config.yaml
n_layer: 13
d_model: 256
n_experts: 48
experts_per_token: 2
d_expert: 160
d_shared_expert: 320
activation: "swiglu"
moe_layers: [0, 2, 4, 6, 8, 10, 12]
router_score: "softmax"
normalize_top_k: false
routed_scale: 4.9
balance_loss: 0.00436
balance_bias: false
init_std_router: 0.0367
lr_router: 0.000813
n_head: 4
n_kv_head: 4
head_dim: 64
vocab_size: 3515
norm: "rmsnorm"
norm_place: "pre"
norm_eps: 1e-05
positions: "rope"
rope_base: 10000.0
rope_fraction: 1.0
qk_norm: true
attn_scale: 0.125
tie_embeddings: false
parallel_block: false
init: "normal"
init_std_qkv: 0.0312
init_std_o: 0.0
init_std_up: 0.0312
init_std_down: 0.0
optimizer: "muon_variant"
lr: 0.0101
lr_mult_o: 3.0
beta1: 0.95
lr_head: 0.00825
grad_clip: 1.0
warmup_steps: 50
schedule: "wsd"
decay_fraction: 0.93
decay_shape: "linear"
final_lr_fraction: 0.1
batch_tokens: 65536
seq_len: 1024
doc_mask: true
z_loss: 0.0001
train_tokens: 511500000
steps: 7805
dataset: "wikipedia_en"
Below are experts of layer 6 (counted from 0) of a mixture-of-experts language model. Rows are named router (the router's row for the expert), gate (a neuron's input weights, with its number), up (a neuron's input weights, with its number), down (a neuron's output weights, with its number) and show model dimensions 0-255. Each number is 128 + 24 x the weight over its row's rms, rounded and kept within 0 to 255.
After each expert's rows: a language model's description of what the expert responds to; "raises" lists some tokens whose logits its average output raises strongly, later layers aside. This comes from a sample of Wikipedia text that the model never trained on.

# expert 36
router [167 110 104 112 200 117 108 151 136 126 104 117 106 139 135  90 130 107 136 146 151 167 141 100 124 119 129 153 184 184 122 104 117 113 109 115 133 138 103 114 144 135 132 108 156 128 110 129 147 115 161 141 101 117 103 117 134 125 164 160 127 147 126 144 114 148 135 123 102 155 121 101  98 166 143 137 154 106 159 142 115 141 113 127 134 154 156 144  95 120 108  89 151  93 134 147  90 122 135 154 114 171 118 145 166  91 114 165 104 137 146 144 133 121 181  78 140 120 105  91  88 118 104 126 139 129 126 116  93 160 122 126 139 115 143 149 142 136 165  85 163 155 126 148 161 123 108 172 168 111  96 150 181 107 125 123 156  93  90 109  92 190 101 129 142 149 133 104 121 142 154 121 104 124 129 157  99 169  99 139 149 136 148 167 115 140 124 107 140 143 137 101 144 116  86 118 124 105 112 124 139 109  93 150 147 130 138 150  98 137 133 164 115  87 184 125 149  98 153 145 146 138  94 147 109 125 120 126 130  98 139 159 139 168  85 173 113 138 118 145 107 151  85 148 131 142 177 119 143 147  97 138 144  78 121  90]
gate1 [133  86 111 101 121 113 149 122 157 148 165 139 141 133 130 126 155 157 100 149 121 130 131 110 144 141 140 109  88 177 116 143 148 125 121 160 188 121 127 154 133 145 123 139 160 112 120 164 139 178 171 156 158 117 188 119 143 125 156 183 128 104 142 129 129 153 149 159 156 134 152  94 136 132 141 171 171 132 114 112 146 138 151 150 164  96 136 117  99 125 167 112 137 150 119 119 105 107 153 143 111  80 126 110 134 161 135 160 109 110 128  80 138 118 121 110  85 138 136 128 149 100 157  79 149 107 158 169 144 130 124 101 128 184 111 122 104 115 106 149 107 150  88 123 125 111 108 104 135 137 116 169 161 159 134 177 121 107 131 123  66 114 116 160 149 132 181  70 175 142 134 136  97  95 120  88  86 140 165 135 139 141 128 151 139 122 150 127 139 113 111 140  81 127 140 121 105 162 132 133  56 115 113 130 150 151 114 139 158 119 127 147 112 116 149 128 150 142 155 147 143 126 142 102 135 126 126 120 131  92 157 122 162  98 161 116 105 162 125  99 136 115 136 146  83 102 110 125 112 111 148 148 114 168 104 115]
up1 [130  93 110 111 101 159 134 126 120 104 124 136  89  98 154  98 159 151 136 138 141 106 137 191 113 134 157 135  83 135 110 124 114 124 114 107 185 114 125  63 144 129 156 150 126 128 115 157 131 136 114 146 108 147 123 123 161 112 106 114 111 114 130 125  94 110 109 152 145 134 150 115  81  77 115 170 104 118 115 160 116  80  81  97 157 156 155 152 139 133 181 153 147 111 101 114 112 161  97 133  95 120 125 130 115 112 168 127 118 138 149 142  88 144 115 152 169 158 172 148 100 160 134 114  92 135 149 121 114  89 114 102 143 128 187 165 130 127 121 167 114 108 144  63  99 146  97 116 154 115  98 140 161 143 130 114 123 150 117 135  77 100 133 124 147 154 111 163 149 143 146 142 112 155  99 110 143 136  68 171 114 160 103 129 123 114 135 146 122 160 152 100 136 147 150 153 139 135 150 140  93 110 175 141 129 128 130 165 109 127 116 114 134 147 126 143 114 134 128 129 148 146 152 129  97 126 113  97 134  60 148 150 196 152  97 107 120 122 135 137 123 132 159 115 128 129 144 153 101 136 148 134  92 146 115 117]
down1 [134  75 130 109 116 140 133 155 113 119  85 191 137 167 120 107 116 140 154 161 153 150  78 114  97 144 108 118 115 152 129 143 126  77 110 179 125 151 141 115 136 138 143  87 113 145 131 131 110  87 155 183 136  94 134 152 107 136 133 126  78 105 152 119 116 124 107 129 126 135 129 129 121 136 152 150 144 129 158 147 135 124 142 144 137 142 132 117 155 125 116 146 106 115 152 133 102 150 138  80 114 109 132  85 109 163 146 102 147 101 138 164 108 102 162  93 106 135 106 118 153 138 111 109 145 123 142 131 168 123 142 100 112 125 155 162 139 148 182 127  97 115 115 144 150 103  85  95 121 156 112 118 107 143 154 143  79 111 131  98  80 149 139 140 123 160 101  96 128 109 122 115 154 151 128 183  98 142 117 101  94 151 184 125 105 114 110 105 140 142 126 179  97 119 114 169 131 159 104 148 154 130 170 161 156 105  85 108 108 153 100 120  98 135 134 132  70 175 137 140 131 153 144 171  95 142 123 120 110 158 134 146 147 125 125 109 165 135 124 147 101 136 149 121 158 125 165 120 136 116 173 172 127 108 107 167]
Opening brackets before dates, ages or figures in infoboxes and tables, plus math marks like ^{, _{, minus signs, table pipes.
raises: "S", "N", "s", "O", "P"

# expert 23
router [114 124  95 107 149 133 136 130  93 175 114 123  89 165 183 119 140 143 158 159 157 112 145 105 129 100 124 109 167 144 166 132 126 118 125 133 170 153 141 113 133 179 156 132 147 165 110 145 148 129 147 132 130 157  98 122 102 102 157 125 152 170 109 144 119 157 136 100 100 152  68 163 144 157 147 134 134 119 153 170 162 107 164 137 106 112 152 101 119 122 121  71 115 159 150 153 167 126 146 156 108 125 140 108 125 158  95  99 148 154 113 161  77 160 118 100 144 163  88 123  80 100 122 137 142 159  83 115 162 133 126 151 136 138 108  86 151 144 100  96 161 113 130 143 152 148 110 156 143 131 145 118 181 141 134 114 148 164 145 139 110 124 160 161 149 104 108  98 183 118 145 125 125 154  97 177 129 158  87 181 130 140 131 167 125 144 101 158 119 118 126 103 135  85 166 138 122 140 121 157 154 125 101 139 123 112 155 139 111 154 134 127 121 108 132 111 141 119 143 148 136 144 110  91 140 131  79 140 139 118 165 138 154 138 139 148  95 120 116 119 123 131 101 121 113 152 117 105 108 157  87 135 152  89 102 126]
gate1 [141 175 142 122 113 125  88 108 129 140  92 121 138 103 164  81 140 114 117 132 177  89 116 119 112 171 132 136  90 134 103  98 118  86 120 155 127 121 125 117  99 141  95 133 137 141 141 142 110 119 157 161 147 109 146 141 101 143 129  81 165 103 124 144 144  82 133 149 162  90 130 116 103  82 130 104 134  87  83 143 132  90 134 143 111 114 132 118 142 139 132 126 102 146 158 143 130 113 120 149 100 171 102 127 141  92 139  92  86 135  77 154 121 161  96 134 159 130 123 113 110 156 144 166 130 157  89 143 136 102 114 147  84 109 148 104 149 132 160 148 131 129 182 153 162 134 111  77 118 137 133 157 138  88 163 128 107 114 128 156 146 117 119 141 137 115 169 157 149  94 132 114 148 107 143 168 143 129 111 131 121 134 103 138 167 165 125  72  72 126 123 119 176 142 125 155 130 110 132 182 138 105 147 134 165 152  96 124 128 135 102 160 104 134 140 151  91 156  94 143 153 149 149 127 117 132 168 139 135 158 134 112 110  98 151 116 108 120 126 142 127  89 107 133 113 125 109 152 129 152 165 116 121 152 189  85]
up1 [149  82 151 128 125 115 111 138 124 112 179 159  98 160 119 159  83 120 130 114 145 134 122 111 148 140 121 160 163  87 150 129 157 165 143 116 120 112 136 139 121 157 126 120 167 126 111 110 133 143  78  92 107 157  96  79 143 102 127 145 119 131  88 144 102 139  76  96 111 158 114 131 158 142 141 124  84 119 132 109 132  98 119 109 151 143 167 158 104 113  85 100 166 108 130 106 151 142 128 137 175 106 154 125 125 125  89 126 156 126 147 132 121 102 132 105  82 137  94 130 148 114 121  96 133 151 179  98  96 134 176 116 148 157 129 145 111 108 100 150  91 134 110  82 101 121  93 135 129 116 145 130 130 137 100  92 105 112 120 153 138 173 109 160 139 126  84  99 121 105 103 146  90 136 132 156 136 132 131  81 113 119 133  99  76 122 139 174 128 153 152 127 116 108 135 119 112 128  99  92 155 109 122 139 142 103 170 120 159 123 143 144 148 108 159  94 133  98 182 121  93  81 118 145 129 106 120 142 144 116 137 155  90 147 131 136 129  84 122 101 191 153 167 145 101 118 130 152 128  98 104 113 136 152 116 163]
down1 [146  69 123 121 108 104 132 132 171 129 123 127 145 125  82 140 132 102 103 136 143 114 127  78 117 139 165 177 140 185 100 128 146 157  84 145  85 120 118 166 117 120 160 153 149 113 159 120 131 113 142 123 158 146 127 136  92 112 135 123 132  88  83 155 116 154 121 157 131 127 122 141 138 144 178 104 117 113  87 101 127  93 132 132 148 158 118 129 162 125 152 156 148 114 132 124 153 118 145 165 182 123 164 144 132 142 108 108 118 168 136 153 166 120 155 171 144 102 195 127 168 124 141 157  88 128 166  91  61 111 137 123  98 136 139 108 153 164 108 110 169 125 104 151 113 106 112 139 115 135 155 143 148 135  73 138  91 106 119 121 142 141 167 135 175 132 125 143 121 114 130 129 149 156 158 149 153  74 160 168 119 119 108 119 141 127 118 136 113 140  94  91 102 147  99 142 149 133 128 135 168 124 113  92 128 137 151 126 129 146 116 107 101 145 154 154 113 125 106 149 149 129 163 124 153  86 144 155 122 132 140 112 101 136 140 163 126 142 110 146 168 148 152 119 153 152 134 172 111 131 170 124 126 150 135  80]
Line breaks ending headings, list items and paragraphs, as after ==Locomotives== or Palnadu, plus some sentence-final periods.
raises: "In", "===", "The", "====", "-", "=="

# expert 19
router [105 157 109 143 127  99 109  87 151 117  83  84 126 150 103 161 133 135 102 115 103 144  72 150 150 122 130 128 127 110 100 126 162 174  83  93 110 176 139 108 101 158 150 104 118 114 131  99 113 122 180 121 108 132  84 123 135 137 115 101 160 113 168 109 140 187 115  93 134 134 112 115 152 148  97 128 131 175 156 107 121 111 153 109  97 128 118  87 136  97  95 132 107 153  96 143 113 128 137 142 135 150 147 184 104 134 103 131 115  70 116 161 119 138 100 158 148 137 143  76  95 112 130  94 141 130 129  94 111  98 145 152 134 116 101 124 139 159 158 133 147 120  82 106 132 132 158 130  97  97  79  83 114 153 107  94 132 121 129 151  91 106 143 121 117 115 151 136 171 127 147 118 103 129 106  93 140 110 128 113 151 128 126 105 129 110 122 118 118 164 106 134 110 144 111 179 122 163 176  99 150 127 123 106 153 119 132 130 129 128 159  91 133 109 148 141 125 134  92 134 191 116 115 134 137 108 126 140 174 132 136 143 119 136  83 126 110 102  99  97 110 148 171 112 103 139  92 138 135  86 106 101 111 128 164 128]
gate2 [142 136 111 131 119 100 152 143  96 120 113 133 163 146 134 137 142 117 136 155 130 137 127 167 161 103 119 149 127 164 152  98  97 135 188 140  90 133 156 139 151 173 126 146 122 121 129 148 190  79 127  83 166 172 133 118 126 155 126 124 126 135 118 131 119 107 137 130 142 152 138 103 130 132 121 100 114 143 125 161 140 191 141 121 116  99  96 119 127 110  94  51  75 154 147 137 149 103 142 133 114 160 122  63 145 133 142 117 142 143 112 155 123 169 126 121 126  98 155 160 129 187 138 149 145 112 152 158 156 151  96 119 154 122 107 126 112 103 116 115 125 104 176  94 114 115 136 119 162 129 103 167 122 159 128 125 134 171 137 127 134 125 136 133 124 146 135 111 152  95  97 145  77 106 102 116 161 114 119  82 135 172 174 107 145 151 109 130 113  95 103 156 177  74 147 108  94 133 134 113 110 138 120  87 130  98 138 119  97 116 140 128 129 106 108 121  89 138 129 176 108 112 133 131 136  91 100 140 126 153 152 102  98  84 116  73 106 123 166 143 135 153  95 138 133 121 119 116 153 116 121 136 116 137 154 156]
up2 [120 105 129 108 111 133 172 151  88 133 111 147 116 147 185 120 194 130 135  98 134 150 121 106 143 110 129 130 113 141 143 143 128 102 172 163  73 124 149 123 169 166 138  75 137 158 107 132 146 152 118 130 146 160 119 117 125  69 123 121 146 127 122 143 167 134 136 104 124 152 131 124 156 163 136 102 142 124 117 137  81 150 148 129 134 155  98 146 163 127 112 115 115 122 134 114 131 131 143 119 120 152 131  83 154 154 127 144 109 124 114 107  76 209 100 123 151 103 160 125 133 144 119 132 189 145 123 102 135 143 126 127 121 133 140 125  68 113 146 122 135 126 132  66 158 108 177 102 141 130 128 146 139  93 153 139 122 174 129 144 136 106 172 155 103 147 146 107 140 138 164 139 123 125 116 118 144 123  95 107 156 140 119 153 198 126 107 153 128  88  85 112 191 106 126  94 144 117 112 150  97 110 106 140 140 116 145 162 156 144 135  92 123 172 111 111  87 125 141 119 164 152 130 122 148 116 129 163 126 108 153 112 130  81 119  89 113 149 129 132 161 131 116 169 102 118 105 146 120 146 124 147 127 127 169 149]
down2 [ 74 111 118 104 137 108  90 125 149 138 140 146 135 156 122 140 145 117 116 148 130 121 106 135  98  98 117  46 109  82 152 123 155 144 129 145 145 163 113 110  95 110 123 166 157 143 135 139  68 115 114 142  87  94 124 131 153 119 124 130 149  88 134 122 106 140 102 114 150 103 102 142 155 101 121  92 120 128 142 138 149 119 156 111 166 153 120 122  91 106 158  80 108 110 135 110 143 119 154 159 135 144 138 115 144 110 114 181 170  98 104 109  95 121 145 124 114 159 155 141 147 168 110 118  95 132 120 123 132 124  98 138 124 110 115 142 126 109 150 201 134 143  99 159 138 120 176 107 138 119 143 135 114 108 102 103 140 154 128 134 165 172 129  95 113 148 121  91 118  74  82  97 109 143 109  98 149 111 121 140 123 119 130 158 139 110 104 146 125 140 104 124 138  97 116 148 124 122 112 123 104  96 147 170 136 131 145 156 107 119 143 177 119  71  70 142 124 145 147 152 164 137 131 108 126 149 166 137 123 141 159  74 129 112 123 108 167 151 108 176  81 116 120  96 149 144 104 133  98  77 117 146 131 122 102 114]
Opening word pieces like f, sp, cont, dep, eff, ret, as in Perfect, fired, attempts, plus Ret in racing tables.
raises: "end", "ict", "ur", "ect", "ut"

# expert 10
router [123 134 134 153 162 156 113 134 127 116 100 118  85 101 151  74 118 134 150 154 133 109 119 126 147 119 123 140 118 127 117 127  92 140 132 114 145 122 137 125 153 165 164 122 122 174 137 116 155 135 133  53 161  94 139 163 128  94 111 126  96 119  98 113 119 138 135 101 133 125 120 190 119 143 169 121 105 144 136 122 154 120 125 135 150 122 120 156 106 147 118 111 134  99 111  84 149  93 157  99 126  91 134 127 141 153  92 115 132 126 117 148  98 111 144 150 141 132 130  64 114 137 172 105 167 162  99 139 132 124 168  99 128 128 147 135 159 144 177 104 142 138 112  83 111 129 140  80 152 153 123 121 120 111 146 113 125 131 171 130 164 144 138 118 136 141 101 112 131 137  93 189 144 166  86 119  93 126 126 168  93 144  85 127 156  99 113 130 153 123 140  84  93 107  78 116 156 126 115 141 138 138 152 159 150 113 155 156 153 148 143  83 141  92 156 115 137 118 156 125 180 109 151  78 116 124 145 128 161 156  86 108 123 111 111 151 147  80 146 139 122 123 105 135 114 114 134 105 134 182 157 169 103 110 163 119]
gate1 [116  63 136 102 109 125 135 129 142  94 149 102 155 129  97 139 132 126 113 128 118 105 105 118 125  92 123 160 165 114 100 156 175 128 101 133 130 104 141  76 174 109 102 123 106 124 144  93 121  74 163  99 145  92 172 170 150 176 121 179 147 121 149  80 108 144 128 118 130  87 137 127 142 150 146 130 113  92 135  77 150 132 132 142 152 122 148 125 142 151 114 131 137 146 133 142 105 114 158 135 144 154  87 102 144 128 159  95  93  70 106 109 119 129 163 100  83 121 150 115  99 117 124 113  88 135 115 123 174 135 120  91 144 172 113 146 144 103 143 150 116 119 105 123 140 100 183 148 121 137 145 106 141  86 122 107 123 135 134  96 144 118 124 119  88 129 113 143 125 112 106 119 144  80 182 151 123  67 112 141 105 147 121 105 128 167 118 112 160 129  92 130 151 143 112 169 110 158 156 108 115 138 158 120 135 111 109 103 139 103 135 165 125  85 107 131 111 114 134 156 160 107  81 151 156 140 168 117 158 119 131 101 119 150 124 148 115 118 113 140 118 164  92 138 145 123 121 104 115 112 157 121 131  76 143 111]
up1 [128 194 119 134 117 137 101 125 114 138 129 151  87 101 153 126 132 122 141 145  92 147 166 150 134 148 134 128 116 154 144  99  82 117 137 108 110 146 115 130 104 128 147 120 115 134 100 162 131 165  96 143 107 152 102  70  96  93 140  82  77 125 109 165 121 128 136 146 152 156 109 121 162 109 114 121 153 128 122 159 115 131 123 135 117 134 108 140 127 110 140 111  81 130 153 112 139 133 108 141 110 124 156 131  97 116 121 164 138 198 134 131 126 128 123 131 161 141  95 125 162 149 144 156 165 156 127 105 111  78 154 142 116 113 134 140 118 141 107 136 122 142 148 111  96 156  78 137 138 148 112 118 129 177 103 122 127 108 107 166 142 126 111 135 158  72 158 134 169 118 163 125 127 148 118 104 150 194 129 158 163  94 117 150 118 116 112 140 108 115 161 128 114 127 137  83 154 103 112 139 136 146  86 107 129 137 155 157 122 187 114  70 136 167 155 142 133 161 101 112 103 189 153 115  84 113 121 139  84 145 147 138 106 105 122 114 140 130 117 101 140  64 170  99 112 121 154 139 119 137 134 146 138 160  94 158]
down1 [170 106  92 154 127 128 106 119 174  89  91  85 150 131 146 124  86 148 121 166 128 141  93 144 176 116 109  94 104 138 135 152 143 172 145 120 121 147 133  99 130 101 106 149 139 134 160  94 140 153 128  85 108 106 154 128 110 148 123 139 149 131 111 148 121 100 120 129 189 151 110 143 125 129 123 119 146  79 100  91 128 157 122 143 112  91 129 123 117 164 135 124  83 135 129 185  89  80 117 134 137 100 125 109 103 143 118 114 146 117 155 127 117 115 112 117 151 136 127 114 121 155 143 148 147  68 116 126  96 147 139 137 173 117 104 105 134  93 164 111 141 121 129 119 134 108 122 126 142 149 142 121 177 119 125 112  83 140 127 207 128  91 104  99 146 127  89 125 147 158 123 155 133 126 139 108 186 135 152  87 162 116 127 137  89 139 140 130 110 134 122 144 127 112 140 122 145  76 203  82  86  91 108 129 152 148 111 109 110 120 138 134 123 117 134 163 109 108 145 133 115 103 118 143 152 152 157 153 177 121 122 112 144  97  82 138 153 119 135 126 164 145 141 119  96 144 150 119 103 156 133 119 107 163 161 104]
Single digits inside multi-digit numbers in statistics, tables, percentages and scores, such as 6 in 64,000 and 5 in 95.37%.
raises: "0", ".", "8", "5", "9", "7"

# expert 42
router [114 188  82  82 114 117 167 159 137 112 113 110 144 119 116 107 140 138  99 128 131 106 143 118  97  89 131 151 113  84  81 172 134 158 171 135 126 160 128 115 160 154 114  95 134 148 101 133 125 143 127 131 136 173 134  96 136 152 110 110 120 130 125 120 145 141 136  88  96 155 132 141 160 170 134 110 140 147 158 112 148 143 166 143 129 124  95 117 130 148 152 164 164 170  97 155 114 142 153 129 108 124 102 129 126 157 129 144 140 125 101 179 120 100 129 142 142 154  94 115 104 122 105 169 135 125 130 130 109 163 124 170 131 113 102 114 127 154 113 157 124 130  96 121 138 104 130 150 127 123 105 137 175  75 134 141 160 116  91 101 104 143 131  80 108 110 130 104 135 147 160 124 102 126  84  92 143 135 157 117 136 164 105 176 122  92  80 118 150 111 122 127 108 154  91 118 164 192 165 110 175 117 132 152 130 159 109 162 135 133 100 137 138 115 116 138  90 147  85 139 123 103 143 109  85 160 131 103 129 114 171 111 114 113 130 151 137 153 135 130 123 131 100 170  99 170 116  95 148 119 121 128 176 112 102  85]
gate0 [145 102 113 152 100 151 113  99 126 134 107 106 111 110 130 140  80 133 108 121 154 136 141 141  77 146 150 154 134 153  92 135  83 162  91 141 106 151 121 126 113 153 133 122 118 134 170 133 112  96 126 107 124 143 161 187 125 158 126 138  84 133 194 108 126 101 128 132 128  92 118  98 114 140 149 136 167  78 143 110 103 146 149 116 119 174  98 126 116 135 136 119 131 142 137 149 106 164 116 115 128 157 161 146 111 156 140  89 100 144 157 130 107 137 106 128  75 103 128 108 136  82 172 136 150 120 106 129 124  69 152  79 124 117 117 147 125 156  89 121 112 112  91  98  76 164 156 124 106 142 147 115 136 101 154 129 142 173 198 123 109 141 114 126 135  93 126 149  83 126 170 164 181 100 126  99 158 139 102 133 148  96 116 139 111 144 158 140 137 115 125  92  60 154 155 160 165 155 118 111 129 139  91 116 151  93 126 117 105 127 138 157 135 136 132 143  63  94  90 111 137 149 154 107 149 121 138 132 156 100 137 138 112 148 110 118 140 118 130 153 114 147 140 112 128 129 132 109 107 128 117 122 123 116 134 139]
up0 [ 99 168 129  93 147 110 106 146 101 146 157 146 127 133 127 107 182 108 144 157  96 154 108 132 169 126 121 103 103  97 113 134 161  83 169 136 182 122 131 154 163 136 117 130 128 123 102 123 182 129 124 131 108 142 112 100 123 134 182  92 163 115 103 119 135 115 111 128 130 153 142 143 166  92 136 141 106 153 142 138 169 183 113 155 111 128 183 102 117 144 113 106 138 142 112 140 130  98 133 117 133 128 121 104 124 155 147 141 158 118 136  93 120 143 107 137 167 135 154 160  84 153  84  83 140 141 164 142 136 117 141 166 120 137 132 126 107 115 137 153 121 130 129 153 153 138 114 115  82 118 150 156 113 164 129  98 151 105  99 142 174  90 133 165 139 175 146 104 143 147 124 144 100 167 147 165 125 111 166 126 100 107 162 126  99 131 112 147 130 119 104 129 165  97 136 132 117 106 120 143  78 152 139 142  80 147 141 154 102 139 133  94 112 135 130  95 157 148 133 137 120  87 123 113 136 141  98 120  50 107 116 109 139 135 133 124 165 132  85 114  80  86 139 155 174 118 132 130 133 134 158 104 136 136  81 111]
down0 [110  99 102 144 167 167 149 147  91 157 122 119  91 116 125 172 122 123 123 130 119 139 124 138 128 165 122 112 100 122 104 143 159 140 110 132 118 146 131  56 158  89 144 131 128 105 144 103 145 170  76  69 165 117 140 152 125 118 115 116 149 126 117 121 160 160 121 140 141 153 127 136 115 150 162 164 101 142 107 118 106 129 129 153 131 132 151 119 142 152 165 173 153 152 139 154 144 139 124 108 155 172 111 141 140 163 142 122 134 117 114 164  96 127 140 111 164 187 147 166 145 185 121 156 149 179 114 148 109  96 148  96 138 116 108 112 136  97 130 116 145  98 109 130 138 144 101  92 123 152 125  62 139 157 158 119 160 121 148 140 117 108 125  95 124 166 126 136 160 150 112 128 152 150 103 126 118 116 113 104 100 161 138 131 130 124 149 172 127 113 158 153 174 144 164  91 118  93 106 120 137 154 125 135 109 171 121 117 144 143 115 103 177 124 145 136  96 108 134 127  91  91 154 207 141 150  86 135 141 148 124 195 140  94 123 138 119 129 162 115 113 100 121 123 128 111 132 134 117 128 171 127 125 126 130 148]
Capital letters and abbreviations in sports tables and rosters, such as DF, MF, FW, GA, LK, and separating pipes.
raises: "e", "ab", "on", "end", "ates"

# expert 46
router [113 117 115 135 113 146 154 150 133 108  93 126 105 118 108 135  93 122 161 185 104 142 103 119 154  97 111 111 134 120 175  71 155 156 196 104 140 155 143  99 124  98 110 124 135 108 116 136 106 140 135 150 134 100 137 121 149 129 139 127 100 112 160 133 103  94 121 133 161 119 109 143 139 103 128 114 164 145 155 130 120 145 140 135 103  94 153 138 112 165 101 151 143 113 118 111 118 147 128 103 165 181 123 155 131 105 154 112 100  71 157 139 112 125 113 161 140 122 121 125 149 149  91 156 134 125 150 128 131 192 128 114 121 164 108 179 120 138 107 150 139 115 145 106 112 117 112 132 150 131 134 131 117 137 115 130 126 118 130 148 124 135  95 159 111 120  92 112 138 107 136 156 129 109 169 109 157 138 141 120 111 166 103  89  99  99 139 134 145 125 126 127 181 128 115 149 149 155 153 155 101 132 160 134 131 110 104 133 154 160 181 123 118 125 169 128 113 102 100 136 169 131 105 100  97 135  91 110 148 153  84 125 156 171  86 161 126  60  92 110 199 115 159 139 159 130 128 112 142 134 135 186  95 114 184 119]
gate2 [112  75 149 150  81 154 114  96 101 133 104 111  93 117 187 129 113 149 105 139 148 160 131 135  97 108 106 139 138 174 126  80 143 102 130 153 152 134 124 142 162 121  95 123 129 138 142 170 165 119 131 112 133  87 118 127 154 148 105  98 125 117 180 114 158 122 136 135  93 128 160 149 112 110 179 155  87 129 128  96 132 176 129 153 157 139 121  88 110 128 131 143 104  99 164 159 107 104 128 111 129  79 114 162 118 123 122 112 157 125 159 138 128 119 149 100 159  99 182 126 154  92 105 141 146 131 150 169 142 143 126 121 105 101 114 146 160 112 141  84  95 133 117 145  96 136 146 119 125 155 151 133 152 147 177 157 102 154 105 106 115 122  97 101  98 123  85 154 100  98 140 136 172 130 122 106 113 117 152 123 150 147 151 131 106 172 115 118 127 172 140  79 132 151 150 118 103 123 116 126 101 120 142  80 148 120 112 154 164 144 181 162 153 162  81 140  81 118 127 115 158 142 123 136 109 106  87 100 135 116 150 155 127 145 145 125 102 173 122 145 107 124 154 141 154 148 130 118 157 144 157 119 114 114 113 137]
up2 [120 103 103 158 144 112 126 112 157 146 160 126  96  97 130 141 146 128 131 111 142 166 169 149  88 120 137 118 108 132 137  83 140  72 141  97 121 157 165 122 145 102 157 154 117 155 148 133  97 138 146 120 169 125  98 138 128 113 138 142  84 115 110  74 145 144 104 158 142 121 118 129 124 132 130 131 105 144 148 158 107 139 136 136 132 123 121 147 133 131 170  70 141 132 118 109 102 131 119 117  93 119 132 146 175 149 132 107 116 124 151 153 190 106 127 114 151 136 183 125 148 147  93 121 120  75 147 166 141 126  88 162 118 132 131 130 138 132 169 124 144 163 114 101 114 142 151 157 104 109 118 103 128 111 137  90 168 124  98 139  87 113 186 122 134  70 126 136 133 110 157 111 158 104 172 118 126 137 101 145  93 127 123 109 117 139 127  77 112 126 119 134 189 127 169 135 130 143 113 147 132 138 105 100 168 105 122 128 125 153 114 150 119 160 128  77 133  90 163 185  97 110 123  97  89 136 122 125 108 114 102 128 119 177 142 137 130 110 106 164  84 104 155  88 137 146 150 138 150  95 116 104 111  84 131  87]
down2 [136 129  82  96 166 104 103 125 117 122 148 123 122 116 154  83 115 122 143  96  95  96 112 109 170 132  95  98 129 159 143 109 128 127 146 174 113 152 135 118 119 124 136 125 122 123 154 129  94 135 114 100 133 170 112 121 125 155 104 165 105 158 128 118 149 112 128 126 182 136 148 164 131 132 111 148 147 129 154 138 103 103 121 142 102 112 158 132 131 181 110 162 122 138 154  80 116 140 121 127 106 134 128 136  83 112 155 136 147 141 119 107 101 148 119 106 111 139 121 133 174 151 147 114 161 117 105 113 154  93 106 157 122  80 143 194 146 136 130  87 158 140 189 165 159 113  87  93 106 146 147  95 119 123 110 156 149 126 100 122 114  57 143 121 113 112 108 158 168 121 144 103 149 135  89 144 104 141 139  88 100 125 120 187 145 116 137 131 112 112 130 110 109 123 107 147 117 147 168 140 125 131 152 161 121 153 128 184 122 141 113 107 138 130 165 133 182 125  94 125 147 112 162 169 100 166 147 159 165  85 104 136 111 121 141  81 124 139 144 106  92 149 132 100 172 150  99 115 138 109 142 118 121 134  94 106]
Word-starting consonants, especially b after a compound's first half (Thunderbolt, Snowbound, Shipbuilding), plus wh, sl, kn starts.
raises: "im", "at", "ot"